Below are experts of layer 2 (counted from 0) of a mixture-of-experts language model. Rows are named router (the router's row for the expert), up (a neuron's input weights, with its number) and show model dimensions 128-255. Each number is 500 + 50 x the weight over its row's rms, rounded and kept within 0 to 999. Numbers have three digits each.
After each expert's rows: "gets" lists some tokens that make up at least twice as much of what it gets as of all text. This comes from a sample of Wikipedia text that the model never trained on. Tokens count by the router's weight.

# expert 77
router:409459500540442546527565540485553504534458469590436495634433515580543455435424508504407509461548551430437470483434508590415390508466538564480524514486468458537506473470430471513454548482532473527439464532486457478537444552488424566463535572505438429548497474470534532596500560469442545490564514491482536427434439458572575482543530422478527532538418517524467587542485441507479536477436
up0:457485477470479513437563439492502525501455533503539557526435528496534469446533543557485532589539508479421481460461485536545498430489571587536486465475465519519430464549550536526463415480498589451554456367439449553518552539418456577498512506474419572443450496465506557519472485449499442452508465446548570493517488505489469524582437614512399514489547486481497473440510554460510379436518
up1:567554532481437495504522605458485516466575529572487509452505515483472488548559519522566531405507547521521504467564455463453612499531482519477582459544504473502432451521493570486550469478519462571464460531529529453477547528551562443616490522513506569542521523522643411475526455478651552548544508521600456499464483530516500571520474592482430502416511559498506445495423578450502530453476
up2:554424529466451485547511551470544559382592608561569443510615537548514600487497546493489592591509472488541523403521512594469526491585491530487483561417518498528441474475491520544474559477408568358522479470569547472434487470433432446481480473514549545427487445547512501527531526494534529457533508520545535467442465518550516483488525455527448511495440532437455451519599582460400498563559
up3:555494545518533467495541497517476464538505470521506551462538439441512506570525588539556557534522449501472493456537528447505537512569457557490479463460503503526373501473461471446518502430541484453531422441453581525490486465480439458405491513567433484540542511480485474518494521502564481455467433565448468569485500534436580520492591508551518475464406556493508443524423585448483494540591
up4:531510473493451551498602514538460513526533519546529495550436585529538484453504509520476505483509574499623505413482549522459454519538532530560544510446447465512380447528428512509569478581521344490533532389490468488536421592462439527481480574474547499358487499636457511539551498461431478605461421457467538498543452437523542506556484550463557441496469527575454514516530430533528524530510
up5:398443497535565475536475542402504465447517506450505567463551455512498512527521544458485486414537483449410527462476482503514501467547376565405437467435570501473504506427499492444452536517553422464466543543520514526543548423520476428433468560471431534524524479430545607455574553415507486419476461526464537479521551474444472501524538525626498567473436474415543479515468440501446665473584
up6:528482507513580560381407579533485519506493404570468467533431409525534525518470537477499537484536543504531578511519491554544545543434559584580518551467476501471507527413563529553573494525567527449550490493507487518530493559529550484544522519490534602451523464484497482488496464471539512542635433477543468496494541552567526478462456503554497543427619441498532440546493494434454459512498
gets: " in", "i", " at", "o", "e", "a"

# expert 45
router:469534571562551473482497471574547510439420428489540488541427471499503473465527462439464519460487480451407557486467541560562407527495569540510511507468422474547463516581497509517402477585495470584536467506503471435472467592505543579458523529511486524518423584444565612458455493470495484525577419475476581465551536493529583506569436409530420457527464466520533434519431475540527518513484
up0:443507495517452369510458527470449477471468511504514567476466449463506490509567541514513582410513542396572462425508523527542503579479513500473413463425533510438437535543456507541511563563543554475556487599644557503583586477450517545603520516491569500551537513482566568422453431525464447455626579418511484473456505453443446517516442496469441472503563524512442561430566527517528543470375
up1:389495541476507483477497539497429499513525462453594463501491576470503485491398412437414470523420543459474569529651511588500503506500429464377497572577538511511583493445557480498449483506518408517466515513543301487503449495587514573450518467582484491481558503522544522478465544465561503480526532459545501492540432585554560471457506477499464555459628475520489546507472537605489477540517
up2:605505510450555565448531492465584558562448421520389535472499527445470502459490481574452471507495525533519441475564429565434462469486508451513577520577477476480496488453514553407533564421435525523566496431495466600522457551522447512452463492505517456422639538524439469532538509511570494413471499504464426562424525593495513503462480473405472487484528532546542567524477538495472425538600
up3:534510488501546471469521556533555489485579552517553495576525506501502462513388429461533588398590550431520506551527511534558529481533483484527551561475486477596396491474518549522502567426610461466525434430549613419509506461480503528496518451517588495445484505535569543416502536507533501555505492466530519467452444550480495475511471561560543453507419537463518523495449561434483568502552
up4:495437542454541549519507530494450490469429590461566467458446463530397488527550481459526467532414514468468524477468530532519577525488525527460434426458484503502615608514566516478591465556470542525487449556500513458511582471496542431557532453408498428497482512457581529454464482471456533511525533558524509424551487503462474450598478609473460500504504509424509464572521469561435603430512
up5:532523479428444528546448502523481470468458521507531541505466445517447445485489514538460441472414460452506567404456507449386478527433556557431486406506440470556491566385521540428450477497464503447482601449477618549415446528484528451471468482505559510489613494456513619465486498478537548454517418492530451559440565508437474489578688537423450468515449442415513520444550516475522508482587
up6:473483469525443442456594451515498479436570550407511524485534474354412570541509538382391431488515501563495577537524481506477520548508544529422465490515547492503539518549551522486469505541492399494518382559531503499377523480513474563550479559362516546472478512558512491558428565480552542416551584516504535590449550462499377561614508467521535530460535512562594466510547468571515476483487
gets: "as", "it", "an", "is", "on", "os"

# expert 21
router:487579484519425518576448464408542555496538532460511465493504518572415400508471576481458437450514535472525473565494555553533510510617471626431443447505439525536421521457518519545482497521434513485486549512592432516569473544473422538507472454518360548500490499473494474498461467419484587500486544484490495444525473424632446492467489427474461420506376540553522480622546453443506577508365
up0:469416526539594482462548513491439555498456482539506446488449543469495520363458430454448456517452561561541568480551525537506510519373548450479439527496584517584597528537493585529520413407502486460535451573553519485498479500477474478457419465583504432477500512461560450500505463488438432479593584514535407470544604482581553494554471531482555533502477491493495421542499578571478511425552
up1:499433406496466474526539487511477496487614568555473562472418473436614467655487563481509464541513542549557523519544533409535427524444515524504430485451556488491486504413519532448520500455446461408503470365491508563567522565426462526465470413401510514563514410513487486439527505554496545516472483516522533474408484536455505513502567500468540479513513472474529538553550481509418520496522
up2:501514445453432477578462537519516422572571440475538474495500468492524529495490506676429411492466437497521537523415539437506509445521486534470506473476508517504562484582446508536514557436500548499406502495602562545470501478516492513436583503487545538468532445573536443585559559571432532384550558464513600518482424566434438446486478454455472441466554512510495467532492567461504566561447
up3:416478521468461509514543552513478564513551460482494501444576513541494519428498517563503418459503428495444540546550455535543429536557480509316508522559501445501472463458456503468439508463534533471540408520516498594517487439509449573565542510469502463475628523511516577482548530513575481362503528508503520423453441490533475481561520453461370493419480470507414425492523479541513475510503
up4:550435472486459532475542488494445512471541498499545449462450500545525544483472563439533473504506543404542585515572437444509526544549430444435529555491492496545379406431511532391433571563513519429552557507548505518536455469422568524511566529406449515512516502499418519496519504499451443480446454554459511503474517613475513487533555504439459544449530435368487430467582453495516522526494
up5:476505472421596543488555602443523459425582563513580524498526531571434570502435593580529541493584506474479480548491455556510492466541507550511579509486562604526485503468404541491487512505496448498477380457436446494464482515506457596438468521401474500457522561496635451502442491540432463540537509477608477514444425489490523504543478556503523552440488504463418426492496567470453469477396
up6:513392573459484540438507512516470451450484521504443410424469524419522608554489538566508502510549533528574584442538463528464549490502471395575492568545605461450558396446505479469589448489445559554520511534553477562471506472515491490621510499547545463499449528478488359574430500583523549552583577533543500507439604507537498501478493546469478522470548470462439405462419594566446436498521
gets: "p", "ul", "ap", "st", "re", "ac"

# expert 91
router:468535426569559478530418471457527560531479564537468483512457529510496524583493584430465478553421522526449391506438563494492463485472551509548485534596476518544555531555462486530491518491455575529445482535517470527573512515466491492558505565557496422586486538431456448591464607486460546520397594515435457444491512449507417445441407451451513567623481562569439536467475458485554429551362
up0:487428487457376485512524562535436427512477424601477554564521435501568463495502497515589536471512459422537558506512429406559498520494529528488539583487497516502471423385531541450524401492481464507544533469509532446494455456521527553455450433488481491415562434552516548518504473592540492444572419476452480563420435570473460500484472474571523513426569441513577474593507562476435483427581
up1:515523419496503524510537591410487463472555496543437498407480422523487512444542554549532562481613479448516553497614538541519509516521494490388577496437468441539430416430520590369549444546494461474543443565552492561567490441521533520505517496434502527448492414588488514503488519528538459452506437548495579544421453476493564497527516530531505467409591410530537509534519536502429538431491
up2:491477595469554593498536515607466458463558447428518642527483441535493497468532479528555394502513527398455540501531517463541510487627423513520546465418466459419443462478524542470476520545526515533508539534487503428539509455480451513348417538392529595525489464580426535482581376477485498523578452553481526508505465517548576491539512502537506524428432461473550407558497577493563540494470
up3:476539413380532508545477473504379453593539455514499521447502546534436434451576495594549439431540502434533529438515575471455579595543519446502471548526507475498444478414478471475483474605442528593533539549478452457500494500527601521540481458510557533513481526552470591459495568563443575440497494492509550505541513485522461608457467478487382483415527415493571497514443542479498529453463
up4:535546507524500582504518574454528490499512493471550560518477479586509514514503457508500586407591495443466573510539535529618548455451437440505497498474451483411454568517539540449466528569481510482473530441481486435460523475476517526547598441521572622443534441516520506470498570540433569441565492508486506574510544539510525576633535554551573524409544411419495449508538465508409573482470
up5:473474544514499586557593529471462475427435464573488536562503428502630518478481480524547571513481489394521520493540499493568543511544433418405527520449475507492445478506532558488502462489420391481523475467465559422559499493561482539503503383482542552476560496551479526424571463476572436424572525486498539545471475495510502509535505523574518531457551374473613556558600511516448512463514
up6:509422518523605447492505459557430445520551472505473503471520528487613417577469419593535517576525538462484516473586498529516471514568569434456506516412508439571462474535418543538556511494482419582440458562444500525471471496526527534462527436431488567474418478478420620448490512533504511583506504467548552551491539560509507521526500398463467443461528494484494508497543647434457519466502
gets: "0", "3", "30", "12", "S", "4"

# expert 8
router:504507498542525440531458470536529470452669453582488468504466531410497459535405442499426514542404462533453558553431488478546530570504555501504548477535529551523470493498459456567358441430483536480480528546447560481498516564439464561553566472412544459554465535414519413516341451519518430449543490519534534472574575428436501476516509509475538436524530515483473451526602565536561458469406
up0:443404514456460523465483456573484501521456593500561548498492493459472438465439462567520466568480437556427514515419510598478523479469516519461508495404574512477549566494542470559569510486538516417474507524490472425436491497499415520512504393485479516406497365502471491517502514495480541500622435455551561550570485540457557490507568550517451570462589365405467516554461573467475529416576
up1:510428485447464464449544490418527439498502527413514468475579392565464589446523450510482442511589446551511535553549520458492546475542482513509492498566612403522557448503604521496518433436482453580418522509541383533484545471564515535553459578502481443509564524511521479436514503568549491433424493436536591498428444545495479555484550418546512497440550382498541501496442490436440467512464
up2:467455532452512505475602467445547503500547538481483493436533529379474476420489525547556529509486553504560454545506523568483489526532530481456523471535479543501484482452550585490530472488544461463545463437493585493420500502489425417519531406447471536428571478550561429474664508469603536436465534456552461457498503557521512410427515496533545499467443522494545546599513464382456455486508
up3:571424485530498452560545496514434461500493413467551612571467386580485416539571466538541586499600463498524516430561529471537454495495474406450535562477535522526434443483484487427533538502486515543496457426480418502500484496523530503521530507526462534514418445532494520521532427623502487519564554508564467577444454590539543535447597527487495496456449418560546480555410521480508582539480
up4:402504460511474565446583532500519557487501393460542514560619592534540460460424498613485571531499520514566523474466461537560481581547524516423585435515541577464506506483534534450540507568542443459480603469497582548496503395562474534459489533449506597491592522425491393407605572484526505513578519482543622547540463463491549414442516463503546561505607514509508558495557419552514418491577
up5:624438471488463550436530443509501571526493542530474514535568456439490466548601550430484478427561638541486478455520457470408497482431555478510459455474527523471490501526533504387546502543528408465466474560501520434412478475511449605426458592519496446504578421510541543520550489491525443530478468457512406537487526503417591615542528552499451588498540382456492432552484551491533483479535
up6:476486520532534560419504520381478522423540527505466519548508497552558465404492577577522440586526483491443495451591458532512490539527492476507447573459528521391430457450560484530547451492551515494504435518575417523579572503465429517429507415500525454495581512509472485535525516465563554391516525540487475492449470589577571497538456583454407586484456441480475505589487470563514513433535
gets: "er", "ay", "ar", "or", "an", "e"

# expert 57
router:446524436556541483549418467501527567556456557527472466513432527495477511582468563433445458556426518522483413522428567511481457476471569509563480558583468500553551498553483486531490529507498576543453463512535438514588517500473495503560540584564481429562495523473485413540466609519470566533399583512471434444487513426521426438442461456436509566637463531545442508466487453469536436568351
up0:535522491603540464550565579554427492467594379483490557499519466513629526493421442494500468582639526449473600530555376505574459463539467433517527475491592518569471573502481558446514488489411487455486500518495557466432473498547488590487503558479416522460485354526492476538535497517495506493578436506532463545536492485512522563441513562596482477390521463492624469554536589529505596464506
up1:569466543430503486494511489487491516509492424456555495475517538477498475550442421590512428551488477503462531467509495415495523522402454414484475471453492457563438530532484486481481387413472471558530468469497480514488506420580473462473484506463523530480547462372549608488461431548562491483588519519524522585484520486486535547544502469513531467452607498381474435475439524598552573426539
up2:522396496558488514438458523540524452486500474535601473523417485503555535455573417563501615496463579355521554426520444531433490468468496538464533484431426504454492445436487457468533512496465442529557528467392574535499467551584506473543552377522606444445439486454563572475478451471466461487568367451557564584554545522504496530513526535475548514418527555442500494536545476516502501429529
up3:511440498480502553481474453530390432566465491470456506513460488535403427527520456552547547468540475393446585431569547528500529539522448507495488563486483470536537395505457437429498472487541519502566463518620487444526487575469598454517517451512453561547509481475454589649453545574494511550512505506470548492443533567424508459486530551484565498437550427481556503472478594552432486496507
up4:493493600528520518528476466451516455477520410471557500414567460379542494569528475512624561454554510485491550420563501509483617518582437413522527502439515582523487510505507557486510423468550538595518652453451568452501434493556483489505452526408425530525444524468423562413532425580587500464525521443525463528510494491564451481566487493551497415440526430583496505569458545443499523494503
up5:472400539512442565538545513450502385530583464494536539480573451500542494335457439533520563456522522458539484571483526449561513562524435514469495425455459489505483467536540474457488431456448440436435584501438524551493641452498495533443423397531439580454549463426483549494492470497450443401554426472525498456549525479511569462531496546514439507437505521485581539535473443519464594447531
up6:500518489435536480549506523498539484397508467419489542473522543482505593511488462550564504454529467533494639526549485611500422542473439559488558463437485459416557470472559501452504478455563496464473570467492515461476449470457547547400511421492474510401601435601474504447521353483501529543525469492470505435487484527510546475400536491533447449475407459474526539575412584572488591460560
gets: " ", ",", "ri", "0", " de", " February"

# expert 41
router:513563508491458529526460483471460553552464523477494432461539521556490570391492534428530458500483509501540488427575490426478488501412494537492503534519607514566534490575507517469483568438583587419516494607575505471569578515519503521529541524566505426478518589478529469505501560522495455516503557574428426498541429409492482523498475410464452508571389499589457482416589508458497491475472
up0:567468563546534467392502561473491504456495509471491489527481514521577477532579455522529504411545527412515491489556522526506501420508486439551553518462494471435485474483490538516641462489442501537489531403486371550486428531451547562466474521514507500612525518585528591499480435444508478485523435434514486455531483508488612516461492445572486477421621544459495469507438508602515487507482
up1:534553526499483486580476503477454465437537550591417565550506429506506491551505469447552543470629497522468528498517468565612537482479434488421503453456546475540455527404558542497522475581416435534516428458533404415489428598468614485520414448491472593456428531552556545507506503521552602490547404533501517482410508561490530526448506518525583425410545419505539485530456504510543524464531
up2:461526429527474526513557474495444461490452519460496468483465527389355480481448493525461429469494495503564616471410475517482517483500508458541537618481500574358551516542527426456563464513536490526550494512572408503460478515547500522546456515527554495531514468445503514505542569497520480546579564411541546540459530526500532355535487559560484462485444436486468514497502523525502434494486
up3:566494479479559539525503474479441533521571462441500569422490436522471435535473521476510480549436505475423497419453331493469449429425473461557518394430534499583554524451466525595496505522466525523531439498550477450500523506561502524359476495461520597509477447532554679499458525394510497494514436491632504605566531519507471475495413527520464549471487517486478571487426537532562556513593
up4:486548509417474556549528413515515564468522435623496504547485403426454442558553462533487609493555521518498552498487488505493448506595492507457490452563420454535380421406582556456546448619458425555513509503441469504468530530499542430459435510534447434537412486472557508390543441550520575481531466493479544547468594485440453562422597517470605543492554431516531518464503517454467509463426
up5:447452454482583603404512436497529472459587440577523528524568442496406510481558511482489577547574478535488467486409405372548587458496468465461521580417485501556492617496492481491443519558446497454591497542491527491429509555509413542507426551488397418530541461433510478431546518523508479484468434510450504501401468506523467497608516468525495562449496442522515494521426433530409521406443
up6:451512466455425497468543441440480494420531465493499525447567496488477443442536474532476478527466519474452530427531527532418448485374540468464557531521521501642461424522462574470551470479512485452532552550453504519508518515529522476500524464531552517445453377632481559530505520548525457545509425477546471438541434456515515575485535478615468544519505520535623477469484529484560543470571
gets: "1", "2", "3", "0", "10", "4"

# expert 84
router:474511525547488632376527550460584528486503564493497494483561415550548548405453527548445529462621557529562621492482403482451475477470514425522441531432473527439479525423573501448471458573442515519567510440515533430407538426545498498557527444536469569477503450519599496560514509451539581587492446477551534487438457556494490430447489427487581409503571499396433566451487516483402520411470
up0:467512463521472492615554574575501573537441421409534558455496554473563482488484484523554457578414446514513461520585623556538446547421505451590539464484488497461519438629518561522466484487471462484457604511524464528610543507429492451417438429444488530441571485511415545534503430529420498458501481464437498509515465513453529508489478521556501464526525488528592518481492533493585569538469
up1:601553572483423458504524508449437502573493420493495505410479526502507497433493470484526548587439461508625610491550546456466506548486467520497540424613531474546513395475535579496538515571579458440518602551555508501455497507533539550469510556479486454397532460479508432474510514574501497561589542524473576545508433422326509523439552489474478345480438434591495443467520518588514515412514
up2:574545447564504413566452555464423464457544506502475527559521505522437452588447481599496587525580433440559424554557498436572567511491560507485483605462601490468460500557416467568547516540495492563498512536609370533487536572473524478557509478490472515462493488539464542509444474497531512541489429479475523476508480472542540562555583479515507455429432470561492550547453489455565419494484
up3:533376444453557472464416405442505509536557513606473525516397593475424476528432548555476452565591525503429495569506435566472488453503445506439472470516504564468479518467524527544572533549481591538518513461531423588538395474436638409483485461473466461505559485523448473525467486480497496532554467609484500473549533482414506540530506507492465477488551494438465510413540499486507457471513
up4:552365533540450466433464393492556420488590514606490511411502516535558554525558523502515616541469577509564533538495392473526516572573542510509556462410503533547514476474424529456525459483547458485501511442547468487450527465597423478499468446399481591488417552459550473488483475490513476431543518453477530438514459487436540531544513468520420549446493480476553527549505502533604474462484
up5:477542472547505420614459548570490567446479513386486457526453476496520589571450494469494480501448419450445438433504572522501508583392467435538468488434625428490461520581547539507563467430553468468521490510469520459590462552511527448469506531487519579450527552424486575475493500472461511430543423447508430554458479476527484570526514535656528510486577508507586492493506549548576628475502
up6:463577475411454478510587506576484453410562511545647494463418456451476489552419477486437520462480543535495460501502564462441476568562491565503501448484539492559412441512443485465514513497516449439476441441559500485565520418441485551457481452507560415476562416493522524481518512470477400496538506456399511580557562540546498456501555510565527505461496478494449491457508573404536539580604
gets: " of", ",", " and", " with", " for", " that"

# expert 1
router:398554531539514506565417519441576527556400522472428443496482504479463446465553585425457466544526436577449480499486519522476466533535534469547445540578465507440529531568481462554579501470435517526462526452525436512492486522512520439602542531570414453521484493513514522577447541470438553481439510489458452454506471497507407486464470460384490544564479560584469532506457469451534438560372
up0:555545496385396468534607505560519521573505497590505497542556482492546554482530424546534516570442483445630481436491507325524632558481508419537572550427504454517470444518477475409421589483523464478455541459439676518401546542455393580535538536475488562483476508537462584441518439503418495542513530505544465488486509530493479482436576513538554474484515518502454496560590482473380471469516
up1:471341556524510492514560389586498457544574556544568442489485502570473502485512525575536510551456481480538544502509411473504488473528485449489594444429494545543493517472447499495504557362459520511523597475440647584565544422492433444404440600477461481556541506540501549510648512438390462507511405523496515516563500476498589484444433532447400519514512499385500480516519418443526559576593
up2:600547556499496428520520589520498513471561446564507512518498537577547522472498467559516538513611522397557539347527394417406517471396421402526531517392498441512491559469530572424383498459541542461460513490488479502464489448515411508483505468396522584494534487407527547523555454494533462487549454505602499598460508538496501548608583506566506451431539399455593469519519466494492559490528
up3:489496508528440454591566499519468476476529497558568563549554532524496517530464510586571515538462597450514513514520540526523519591484442492502533473505554542470527453403487502449481477371626482520544561557491569473539515434506464492449453509547592516555614464490455513494442540523508509539558491538548505391580551439513535558501461470513537501492452551449483494443491576585420570509558
up4:590460459417425419464531516580458494497405487467545520433504574501431513494579425515511615557508459437512480442485519410425527528606464483461510446475441473448528475548346492565449469505525519489556451599526504486413525385618499501525454543480529571450532408529559585461505497440486593470535480457510501502547540470421531542594497439549494435428545429510609481479510470460470555405577
up5:474516494449522488374506552461521445430593419549430571479491429499540528542483534575498491553591444374529537501599510459585472471513596459493543601597458485451486528492454572505544467510477545505452557533451484540499536566503414533504439485550534482399471480529549566522530513598547520468515445421528543558454459530482467468476410500571511504365517494553510434613538504441432534520544
up6:510474509552411449514504501538486528398419410486434575539550389493478406576470508436515503530573597507457476521571525484452506454467519537398492459504400469486509467543545542484582448512406426511517465489450461469540529549532572443494528386544478509465523508611447547377497488468522532493490456476442453532395544599439499535509475540526462491442545480553606563517402488476510507626511
gets: " to", " in", " of", " In", " for", " on"

# expert 88
router:524496474558492501465475398544542468439401480436459483486411530484506518456442462526550505485519439563509618466545572598551473454486478636548495485515489495552477562484480464505510534502457575539496492469430467529526407541514448568411456481429535455452503507552398505466520483453537538486513536471430604443520587492520498476572442420516402447468474460573568462524544563585526460475528
up0:490576572513519427504518533449496426437536493549548454550489488520578513562543427527514557566507522509587513518431528412559574397472517530573585492449560499409490457482572525538489596480528562491519535523444425466502475473445449411463557561536495565501480420566508402526509515569512495433516482535493613510457480551430494521527444625426510407509523556567500395550517471460480501395534
up1:583473464428475477458513470520583466570574479460532478527431457499547507582503454482469516575469493472536469486537559544478506476504537488490509414459450549488441536500417457516451450523506503441432484508523451481532509431497541611446460536433566477524446494562535505569511469450531522491393513498540519491482472523440516524503496537474535462479449521566493457473522490482452526521501
up2:562487429503588589489618522480558525488499443547526502524468534418504493451467547500491484467515441495539566534457511543470451380541471476444541461419500535556551524502506476488408495546509530507433444541476478482444523549486421552472531458538455537477514530552541496517482483570451535435552477438550528489462549458457535520614483574612470471511632463423613536455480437614487489497483
up3:510454485541474468474509497562451504508478552569507548431488476498538543518520448494496569539449519566528626441482498440503621514430489478583586504556495496430628486492493437443533412479468566410550646523426503516480538550586526553536419538489448535549509465558561465417501498480416548638565504538482533488493468494487426503548508574450482496454498526433460541498524440513391470528563
up4:450427547504432494365449469495498446438443400485533470533507409494531521495424450506586561501440521387461518497434491442488466466458507488586492525394509549409484439479492498586558408460509469511523484526488502518594522513598633408452447401494443509499489482475544590393448474454465523509557535493523521543358506532511427515503520539508425590505546493457495486414438469533527427586476
up5:480453506500414501482410551429472417476497496498508449507505446461409396517483488476546538595520470504556481463485515420441518447548460454469564526535515511518456540535493507460505421457453485518554466509520468417490483542516590545536550460540594591528507451531476578434533475503513495516628454494473511440561563556454524471428504476424481480447562526515437446479537554490472485480431
up6:407575521508475563572476555388515506457556481457571576491557525485460434488397519471465590500473550401492493431551563471528468514499453490495509544467470574521444515428506482544416538555531493499559479398517486508528455523491384400579494474595407492454554500520558549452533498521524551468542494460497511497482549462471557461517591569605506585478453523543509538570411573515452535528453
gets: "ip", "c", "v", "uc", "p", "ut"

# expert 34
router:517596466555548492444594468429479451556443511580455475495493527536511457522533468547512495584427436520540530615584574558573479463481490409455454535480550586435448469537504425529472585539437493541569572501509471462491459582470488504482554478527532469429445556451480541419450498481425580525475441506504523424472508457482527447411468525416534507480584524501492500526583398560507425586501
up0:559506425491446525525512582457526501495516486543496460576481506524542549444367511452511488460518509549538449523560521544531466526429506520413484547470569431567484581502497507575491553518565570511490462350509472486546452518485481527424484477556504534533536567519531488471539418451562553512575444501592527478396475568529486544483514504439520507374516423507455450520513593456450501522535
up1:604558480479479509418457527511412563529498473482469485559451495469447518520508498510435503513518500519496471553598485492468475490408534397447496437463474484467475485486477522573545427541496584529530440481503509468380510504560589569546573520484426500516472418460533616600439449475541508526481497513502441620382525589521493509461464477582443453441476446621503532413496608354552485512443
up2:513503519469510486605517528500555454567522416477413544503421441539493466523499549508569517451590494431531501531486549484511513462486541602484520517498537464451510490534603508526483541455520528483419468445534522480512476481516479568479566579510506479538466499578516452497525582575469494474498479461523556505394432536560570513431401516532500511439413425487426452522487591566561565479457
up3:477502579500402499542565515484524444508652554549550487582604511532576535544441580511559517423483478391517496495587527531519482491512432557427533491464518608508462488505548557455514526481546479458497572484481544500550616419453487554527452457444565566465507570409531521569559595441564456507503502569623456437474408475512570466509474535501536500514506541334392579502467473405473456561556
up4:441475397544479537460510518584497527518567515554510536541568423501572627434518601466436513433553575586431555467510425484464441597440482556473466419513516497551545523504568555450541454522565490428533460475382497531548558412519448430512444502382419533485575476517545420495560566442494432502525453488528513522492505439563502524611520538517538514535468471494532488563477442605470579469513
up5:411448534475446578509510527501441486474560397462561589534544511497451476538509603437486441404548484478490554543499559483479458465540498562501546472499540539493522537475495533522557456544502438539394401416560608426451487511577480514400536487549528526479483416571534485639508554497513566488534641487583520474523489538563438455490484526513429528522445428518470368524456564526504579519411
up6:571518471436469510534532486510531444483521446444501486471507505450506485549481464579528513495566536472562548445541468444475479552540559337486473532578556462458375415422478539454493463529442498617501521512518493502508486491528454548609531515437460502514536502464510481513489435610563536490499388469522501607350491442457386524544575437550501502414534499543565459448512543516468499492429
gets: "l", "r", "b", "h", "k", "m"

# expert 63
router:425548558478500495484389450435523526557560501449429413555435624518459503517475532490515412519552483468538475574413520510443453488485600508609508537517426518448536509494570498554469489576422525607527592517439427454508498437583509486467493455539530530468546512473487467539522606475409460532483556525486444464478495489453515456436487491509521468545495457540481607500534553497537497495397
up0:454407550514451464424514602526494387451477501480554503505506528406520546549372506515511548556457611489487530568457514513524504455472484566419525548444535548589441493602533450498520469460535438497578450571464543433550477538526562520472530484415601441365599504474451512435489552499618445524595463439503545531520538494554488457530463498491498541462500518396497520517545509510470523565580
up1:541392435544525476458515456523456469570526506518536497555373541398477426601504363512503532604490562512439489557485578407561561467484554517493597500494491507554481595493516493602549559529473488490516460496502466546492471516588525476600597584527486387530412446472447458560537467491566488511527525482565541481518554540510529577506495487432560526439531515469446431441534537397541446518550
up2:539458530509489579542542457538396506515506434500533533433555435445530491437524541455499545468438446545453557476502531543434394524560453515482524485580514452553518397442436560445437373546447428486469468505589517495399525510395549487492449457470430503522451490489463558529531459563483491493482515473586562570497507554472559515461567604503515558505539550395532479560403512532500535553494
up3:505533497527490466455486588517554426448465446459567522600460403476539482564564494512560571484569552458509425397536479452608538469415513462509443488399557476468461546597455563513565460510476487461539400487440489523536441526527462579544583424480451508410503487515475501440453473543531476465536489472534593512535523565573464516547379501516483477423546454470430506529536450405404463512526
up4:497480438523454441542508498526458466430510467569508451563458586516481478559477432485489449486566510445519491529564426514470508514424495593492581475545472491596527481471470473516494494500509446496557518419434521529487415580457556490557497475506499556444406605515409514562551462504550535462525497436508496554518631487545557569576459519634437510472457493543484444456434494486516477519525
up5:517557450423477438585520423500494447549540505529557516438537484467479414462558430525539486473559469445583489529516489514463471550566473485516520432562476400534510454512459436465515440427426448555560498435407534512393537511453559482471506456461504511446444515509426572526478413558453507449487485557557582585525542425471530530491539576511500551452548578531518444537525466551503511493483
up6:467531494460485529493455576547430477416561390479442548501465480492453562530537491489472472397457466464483463533488525563482478473487489564489523529539561518555484430461489595448505423477529518440517509484549475474514467483547441520514522506571555510463487486461525463334507522603506456410603513463465564487517548538517489522550379540634503512446481467543508477548386532527458554597559
gets: " and", " in", " to", ",", " or", " of"

# expert 3
router:511560444589547432590482501468516404540432502532534468501451431515486428562475464506448412529525538503450488527479561378474574447517481477565432564503479584558409589538441431549438394489417505576470469513503454394527492468537540380486503589517424487561523503455490461479492451502424494573508560445437474549483553463532431475448485558477561554542550551475527498469490501467572520539442
up0:413515449484547457469462513464549437497565496541522464514616477506483594484516447537580514511505408528515575500529509472506387479500543494485523461489521464512465516530531522592467392568613577497447533496532443502603533513559511498526535491453562462575530574456536449448391530590549467509509542530603537471435443584444533537503497518515508483464518396470544437494429538518476491481426
up1:574434451470554468482547547600493408481564506490398423516472566495531584581452455451472483539520509524532533460490417568595493512466531504486488510546501572504463521458469508415458502372470437554532504482475479544529475505548569597533531473452542475481491522502442428468412492557521530486441502586494466469395511569477566511542532474537507448490587538603552519484536596513510470485423
up2:468467527432573509519408521657517473365516398502574467512571493459552553510494510515431434670501451463526509487505506491501527506452494572498465476438527416495470466471513519498411476455496534455521540578603505487508510371521482448500566496473560467502537420489577511487426511493495451484515563566460426557550507479541488484464557579507540430534496458553621586505507563446482449457541
up3:614562475555569500500493557447509443576554512503494541512489485429457529467477586461509517552481475465445515539531473459554440452464467528486491480408483357457416505453503418515487511582434567479516515498539486498560472558598491486570645516597451511479491481555512549484479501563503480487526460504489510610427537575499529602473510467536482505388550534486490560572482547453518488435485
up4:518480465511508504445496510483549446526572518524508552548594496494410587534588518570573526563529551547521506531521461606510574447614468575546483481483537514511533501508487541529591533484516580438485512594485501508516564517504501450491494472493479468456587504523500503551617493491539459504568480568518542489537465509495499484532523509413576493475614444443467493498425503482540475478543
up5:561409450495417457506599462429502511475468558494418494501431520482537513511464474548500527516533542467519587435591463536517502468452479408514531555516510541478544460530584474488482467445521486493436536482570472509365537518478567521570468497490546444410465529508481535428443471446585569543500489425576453530415501596545493570499539552522478399446467412550478528411422531454544472554439
up6:544494450404583529487514542533428469519452491512504536576508408498424499476573462417484453467554506465437527541548488488508434384467398487497533478550531467464424421490516515420594456561478462480504529452477531485575527555546564426407506454592507498468507426629563523481533593448499549463504442615461453536561450501395539499557545554436488544491463473493419578540486442483504451497568
gets: "er", "en", " also", "is", "ol", "on"